From a checkpoint of a small mixture-of-experts model trained on Wikipedia.
Experts: 80 experts in each of 5 layers, 96 GeGLU neurons an expert, a softmax router, a shared expert of 128 neurons.
Training: a variant of SOAP for the experts, 408M tokens, 6229 steps.
Below are experts of layer 2 (counted from 0) of a mixture-of-experts language model. Rows are named router (the router's row for the expert), gate (a neuron's input weights, with its number), up (a neuron's input weights, with its number), down (a neuron's output weights, with its number) and show model dimensions 0-191. Each number is 500 + 25 x the weight over its row's rms, rounded and kept within 0 to 999. Numbers have three digits each.
After each expert's rows: "comes after" lists some tokens at least twice as common just before its tokens as in all text. This comes from a sample of Wikipedia text that the model never trained on. Tokens count by the router's weight.

# expert 3
router:535504488518510483487539492500446485513535485546522462492485532491537500458487488495507485464511492471492511538500506535471462524532490519495506456509459462495526515528562465481490526554517551496464475506532483531470542492490545490509462468462510511489512479490497491486515466489473520514503499479497513455512555499510499506525511514477509494497477547521555483535536487485458493487509517521478541502498497476472447504488519489506507527508527479509500501477507478491520495478479478476490478536551458484523488532489489512455477429505478532466527500520518506537514486463488487502
gate0:529519530539502502512512523503477493531528496495496505539517476471515460480523486494505480533514494506492515532516465536529513484494500502495514448483487475495518537504507481476488496562474450499461506494491488479547467478537506479491495480544508503526509456456520472495472504481529522499484480541525519471543495512553466540484554556501460495483495511496473457468496547534496507529506460502524499499479498483513512518532516492566465497493507507536514516517490495507516512508494555500522470496513477508486516447557526507489510478477465534488520534501490510537519517501525573495
up0:454576458478459501483525484507495496474468478526510512487510535508503543490489483477485487482484528475490457500488497502477512488512494456483499520501511516519539510441479532509497505435540544501500521493545496529505519503461476535507522517463462537477514492520510550495496490440478489435509464520489513504464492504473507516509467484489482488525520479528540516510507471475497487485496511495479466474481511490501507484503489506509502441478458494443497522505503501566496496497514485477469526511479502482496495513456489499488506498517515472493494480447552480481461488499443450482
down0:498527499528505531435504498537515476538518499489503492527509523519470508464504499519465507553508522530462503487493486526525521467517534467491524455479509522477507531472495504499527484542448506517506488511507519493512495484517515480502503475517506531547512454473528522470484521443490568507518505524513486439499447492518483513500543546530461476491480498524468507476484516527485509485500447493481511489480501477502527497524511497536459477512493489505479464496512489522526539526520513495518504498564519508457514455525473480510500521535509559482505507519470511503503530525546554515
comes after: " of", ".", " in", " and", " for", " with"

# expert 61
router:501488541446537484502511516469527507523500481489467527497477521532474534529509457500464498487492522519523471485497524517501541541502495537514476476487531486461499480509495500532496483537525539511482480486457482487508512523524487497473538532482534475533486521506519500482549509482510459522534494484476513515468531486514481462516474509502441521546521446496473502488503513516486476487528523490491534525462496521524485458467515446548473515508484524534478488542480459460469470493506546508514489511507509529516497463515477553522526526512506537468477476470489507506535532474531535511
gate0:488497481513477501493487499490503479514498490449509480507552511525494470510481499559482442509550491451456499488514505529530514499501512512522522492494503512516485468484465476478482500474504487468516555486486546562465530483532536479508528490494458497522509533472474442478540526519516467466485495547481499526453486536517500470495530457522492466492513494532495511495512527469521528455467521507497483509460468481500529507467485508528501507496493500518551478546479479565576490492477482476492514479525519522519498466499508501545489496494519511501519474524480501484511517505473486521
up0:502468466495468507515507524478502504505502500484502502526522503471445488502468478488473465503518482478511487529483496511502482482496484510542514537471506497474517503490481491504571489523481504498563495491487533540481526449523531502533512542471499528501495517448461493463537522492495475514482467485526497476470468490493501455549487458564512446499512538510486492509497496491455510499498481475510435545441514483490528506506475501505542501530508486495531446523498506525548484445485492532493510477504515511488485474494527487503472529488534511519486431542480502492493512517484504509
down0:437475501511483464528507532485518456487522538521486472505501483504476482489521521519487478513522553474545503462539548504482519499504487492471456542511511509465534522514496482504491492466461491473547475516479523504495470461483495554503487527464477539508477510480463540470429476499506523502500525474511459458503513492496476482504530465549499502519493537495467499507505481486488502495533481456490498533501498483454505502500505516451547486531528510464482479518501524466531506506500525540477519508508495492469505491538533498463476563534541521509508478503506484548487511508501512504
comes after: " (", " \"", ".\n\n", "==", "\n\n", "==="

# expert 47
router:489515517466516533504505510498483442498527467466494499483464496479498467517497516490496480490511478479462481500532524504505516539470483520496562471480503507533461506505445536485501495455475457508468482506516527477522494471556504527480474473510495484522548476553502475539522501486489512508494501472489489520527494503508500539494506532485486507437484447513521495493466475530505499469505469461486505502475518526489484468505509496552496522531494487509475504521502481490523511505515558487498483440525502479436470452491492538481455530485490514483480506535485525536499483453543504458
gate0:481512526438504521510496532498496529519493504513499513495491494461545547502485494529482461512507543463481488518537498463526509514531477537504489511517489530498500506475521462475513459493506513520451479540557500533503505503505501520516529504508452490506482502546474505477528510479498517499509475497519470530485471510485479492506481480499496519506489519530508519520477554486530469460475548509493463470474507505480536498539450455507445507483505501507492546518549493508475441480462502530513505490472490502509510501464497511546573501483474504490503494494442461491560491498454496509
up0:488507509469474525503500507500520529511508502508454504514503539511531536510494503518490518518513518534498538491484530479561467536479511498475511486499502516500537555455444485466507535500453498534539526531511478523491569522490510501563518505521489475513504492548506515427496512492491509503533464466504458497494497514497524454490473518495487491454516511523510498537490516483498494470511505515493471518489521506479481538557475502515461542493515486491501550499516521527490524482495448503491526478509502540498501520469564529526509487493481468472538517535463455497508524487519474500
down0:489498552514475530499485526513516474515519522517473497490531506557503522495473480514477495478506478540508523506479502482521457501457519477462495475538524511467514564492519549512488492483496516532521518526493471484440554525515499514570555523482549504521488506521528553448492511499513488476565481482483482488502500554511512460491487515510500472458525453505508468514485531504488502496500515515507538547534503477494529511525503479510528513501494513512475556475492482516521491501506511506502496505469530518497473534490486537489459473498508470502494519553485491453488511459493481493
comes after: " of", " in", " as", " is", " to", " with"

# expert 65
router:492532511492513490507512522488514529527485466467453477514504528518489524536517461519486561477481473517491522510490525516462493507505506522541550464489499533467520472473504510522499512522536532533508468473491524470539513533495482497468500546451509506495476495517462510483494488541505457493535475474495515519445517484520511491532488482486476506545532489464487529486496506476494507473527507504470490485509516513483487483458515458552489524563493512515476499544494482486482504497504484501481486520482518496537459465484440522451547550530457492479509505506466528506529532464486495534
gate0:533509450493496480490514460464453498523449560499515510537518474490492541480475472495529496501490494479514480492514502489550528498473492490486486512494533453546481524455484502495502507502495499545495482454469511535500488500502472493488499534490530495534511571539526506523506554516500493513473524514500508511481551481515468498498536520467516492470506491513420511503484442498534535575521524501490506519485523498493532541525486477499490473501489486467514465511505487466480501444465467491534505487490519494484492525531521515501497507517479536527488475519526485522508503512527468535
up0:535526479517568488495496489545468554522459471532494467496540557475504507471505479540503528484505492511490500483524492481502524519486541497500489521487509573552489479478531471497466501498469499493446524453528469506487487551501491475528496518485492463461456534526518499463525455537486480541497494509516520493481500460552464502464499505500475510512476497487506463455530501522469512512491487478493486487510501466495491509512491510485501472498506474500521554513502545510475536484496515501562504505496450528530489522474504495457478483492499470499465523501490468523488495486472508497
down0:514513523525483515479507533543481492536479460547467464515529502503503464496530502495532532518442517511493490487482484466532493499493504456464525515503515508531509520466500486445471518513460527513468475500528493514469465559494524470512499492442532454493498522525505534485526450469541508510478508489486526484499502484555442520498502467500489487472499483492479510450489492480521504487467489503502482496497497467485511538477497518461558495529512489535500516547531488483516525539526532489516510466518443503497456529492520526488523532511502487525507478475458527510515491471469475507
comes after: " (", " \"", ".\n\n", "\n\n", " =\n\n", " N"

# expert 79
router:508531504503515512502508532517549524539470488517489517493475469465500502445513511487498502475503492507511433502547497526481474479498541568479518498487497498531484501501486447496543525480523509513455471463517476494500495493479460514491535440471520471515496545451539495538494501494495486500505504493484499466520552479484473534486534464475479504511506477457454545505494529520556491491505532495501513493506461470505511489508516476478434516456535512499505522490496516483470509495479532489496473475511503523517477491453526480510489536489494473521448541523473504521474478474509501472
gate0:510501517459499497524481555466538472441512497464475470467485522542522487518479462513523458469498504509505492516512516483470484499502489488499553529483462526532522530475492497514539530513516465512491556505457472475526488502495504478509478487504525461494541512507484533498520498473441496552497489518469495492476510449491504533491463499486466468525500516485493449526499507492479443485542477516501530481523476452462490518464534536505483496463512502456517468495514523492467485489496462494519517533513490506474442503521515469494508523488502523517530497455479521499483490447494515483
up0:520511537446513488514500551459530456485502509492481490451491539539485486510470488518530454469460527491505490494507514463475495455457489427521521462522479505526504510526497514522503478511514496488494541479457499504548498478510472466519484496511531485480544475523491523510536498467475459538505483522478495496474522450512487523469462497477468466524491512464482454493520525497533459479521482510509547465526488472452489510507524475506488521459502523465513493509509522480455486488508472494521542532494491498504460516521515457532491509501485494510530512470469527515480493464514519501
down0:507515497521513502495537494520489561523508501492534534533454500447475509469508523481505465500487504532483449503449505497518494507537549521470554506475482485521494494438451517507526523524515483480486472500491443440499527471548505529505540478482512466477465549513515535500491461502498480492467508524493492489528463540513522489527537481533465521469502513537467470492494518495512532526526525466517481507489526507545499506522528484523529536511479494504503500510530506521548552521503486483539509499494511478473483495482511508514477510467475467517472514507527485477516476502543507519
comes after: " |", "|", ";", ",", ":", " in"

# expert 77
router:515474492522488517531501539532496471467534545455508475462550467472509508461529491487474479489470497509528530491519529500497478501505467505509466503520562503537479537517543503470545495486467498507516502502448476516534538460502532512491537470510536506522561501513497514506495499463515481506493548514491483478512481523465479480489487528526506527460533519512488462494497482576475465503511470514469521521470499469509508480513508470463473445497492532495507495518472499462510492491513498524501513473492525506479523474529478473512482511498527511543473432487532485510487518524542512498
gate0:466528491473497508529561527489495489537516469484565482486494475469481491523505495479494493536500514494490503553481511490527516489521514507524525503504504511517541517524520500521494489516555512514449514504489549498498535479515464515428526503509501483486531500482472504508525476517509471507435510503578469492527519512432542536526502519495496477523523512483513547497500488490489488507467530503490539539488484484493463521521522481476476461525472457477488503478554463500496445491517504530481511520494497528512543521540533515524509522505499480509499540473482467486494500475475483486
up0:518469509515530470501492490565536480500510557462503547523459468467503503456474516497499509503497512507493481499473497479487529512483485493510498514504486498481445495457505481510510513515478482502491513495505466519493475509510503451535518478470471510512470519498525479519543469512519524461506511538462536495498480495543488476547495500491539524484468456551488485497497502465540507516515489488463443508475517502530482516533497502519541548460498561533523530520449506485502560518512489513492495524509499481494507485520461516474486435505486532510479532521514538485497501509556479470
down0:470515468536529483524549538487509478530494517488536511520510454520563462458548477516531532485489494518479501452496461510512527547473501515485523488523530499485486467518540511497487522509489466479536470500535501482479492499514502475499476535508490511506537512557509472501521476463504507507481466523479503505504527519501495503508488463543530494501463511515474512481506500499518479495515515508503492489469493443527509547535501488523564520481478477526486473512505508457510439526513526535506520471484547510490459500496517502454491434497536546459520527501489498490497515466530492487
comes after: "\n\n", "==", ")\n\n", ";\n\n", " |\n\n", "|"

# expert 44
router:496537508455571540484504493495513502527506470466495483484500535471468498504521511491537478467526511466495475473538530498535513531483530504497531504488492470554509511468526552521500488448514493474480520502521513539499528501490526511466506464479520484476538476528496506507484502537476503511525497464487478539511528519494508491474478495476510530478515465512478467501494471563464461454451510445476495482461487478488484523507489459531469523545479496484471492539537537473534523476494490469472547486527508489493498524459492499481494475490522540487471470497484514522488512518529519483
gate0:480496509520504492531440512552507488537487499468470500506462518540479508509522483463541484508483506520508514478491562493532508440524474489522482498505494491494525532504491514487492519529505480505464524564518485455504501541517520493527509525461479494504532528503460512506517464513471499482523532516512473488510538477511521504482516471534503490466518537496471539496502474499511478490503476448492488508521519513513526502467493500540507457487553531483442503514477470483510512499461478588503507480458537534473502508501505514527488497482523488532537448507497477534503531475491537529
up0:556478488432497571535500476474490549499514478508484479471549488515524477469498472494525548529503522515505482560500511518516530526508496509520494505461499486488511500521490488482527465481504532481505535489471495550423533492513485517481501487462532498514500506500493498498532518511469534456506460502510499476506526539516489503524485481513495486491476502469488526547457515548439502459521505522508481509487548482494482504468487519467491560498468501475548495490509530516497527469491492462492490549520471519497496498492473488520513486514489509462517528496479460480508485506511534468
down0:515529490455485506520504522469534540537508509535553468483518502483523461520499448508517541481519507479502496569520472497483518553488482517506522490473485475529525444517501496497492523501534494506540486499436473580459475480497491548526481466506500505525496520509500508537535497517484556482486474491512467486457497508504483485542515510482503494487465505475507523550487506516467519517475518552544470488499522467503500495471485465483492526487505512544517513484539506487476525494519485464509486515510484501522514536484516454520510513515460533507482501493458478472494509532481495472
comes after: " of", " in", ".", " for", " to", " at"

# expert 70
router:534535535518538485505525496492448502531501527501478481523516537529455487474495482463539520480495478494477478482463523502470510483483485500489469472490476480536494540524538562471498478488487502519488524463528492472472518494539480519474443506490499485506542505516511468467488511498486535464493513495490521513496488497559501569510533498474534513480508476516508536515477482469507497552528484488505484485476519518508524480472487515548515474483495548553456507475496430547473494480464468477500513515500517490519471479496514486498468481480492493504552527498498535530476473492482510475
gate0:495507499502571470524517534509503498463488479501529550477488480503472497478460507524539514481555483483553476500504550504513489488483507504475489500468494532507493511503424462496511487537527508501484516459458498486519514489516554505516494520482516478484558479476496496523476537546505493515494472510523528507532487504500531509474481521467513483482546527469485508508513510489514510526503484475471494472494472480527495524514520520495465473537496510541480531523493493481491526474490529463535467498522504527489494511533495525478484525467459502560446502474513448489480459444529503527
up0:494481541461485493495498486499484458525515521521518447480527483449515503498505436484514522550485486470495487557515493498492472507459486528503486495472446539486466472529517481526480493452467502469481455536485484499521492522522481500492523507485457498499463457485517531465492508519493487459513547484481476509468497476510530493506458505549484478459477502516499509544495560519472504465471506507506509468502507477514501533489488478493491478493464495492497461467499473482520533496546465498525540484514475459553505480435478499472522507534527505510510476493497526478500484515523528492
down0:488508526493481476524505503488553493483505496500526518471535491493490488436495460483515486519527495520503544472508536469488514532466472510506541497536517503467506550512479486523488507513483445479498528556456445503498510510475577545536518478498491512487470544493488504516492477515496481506508517481467523499550537487480487519451467527503485469500472522499472494505489483472520556509527479488509512521525492460486516511522499453482536475458497487508487465460501528498511489455470477560496463485468533493516514470504509494467479510532501481468517498507516508492546499473518532507
comes after: " |", ";", "|", ":", "%;", " November"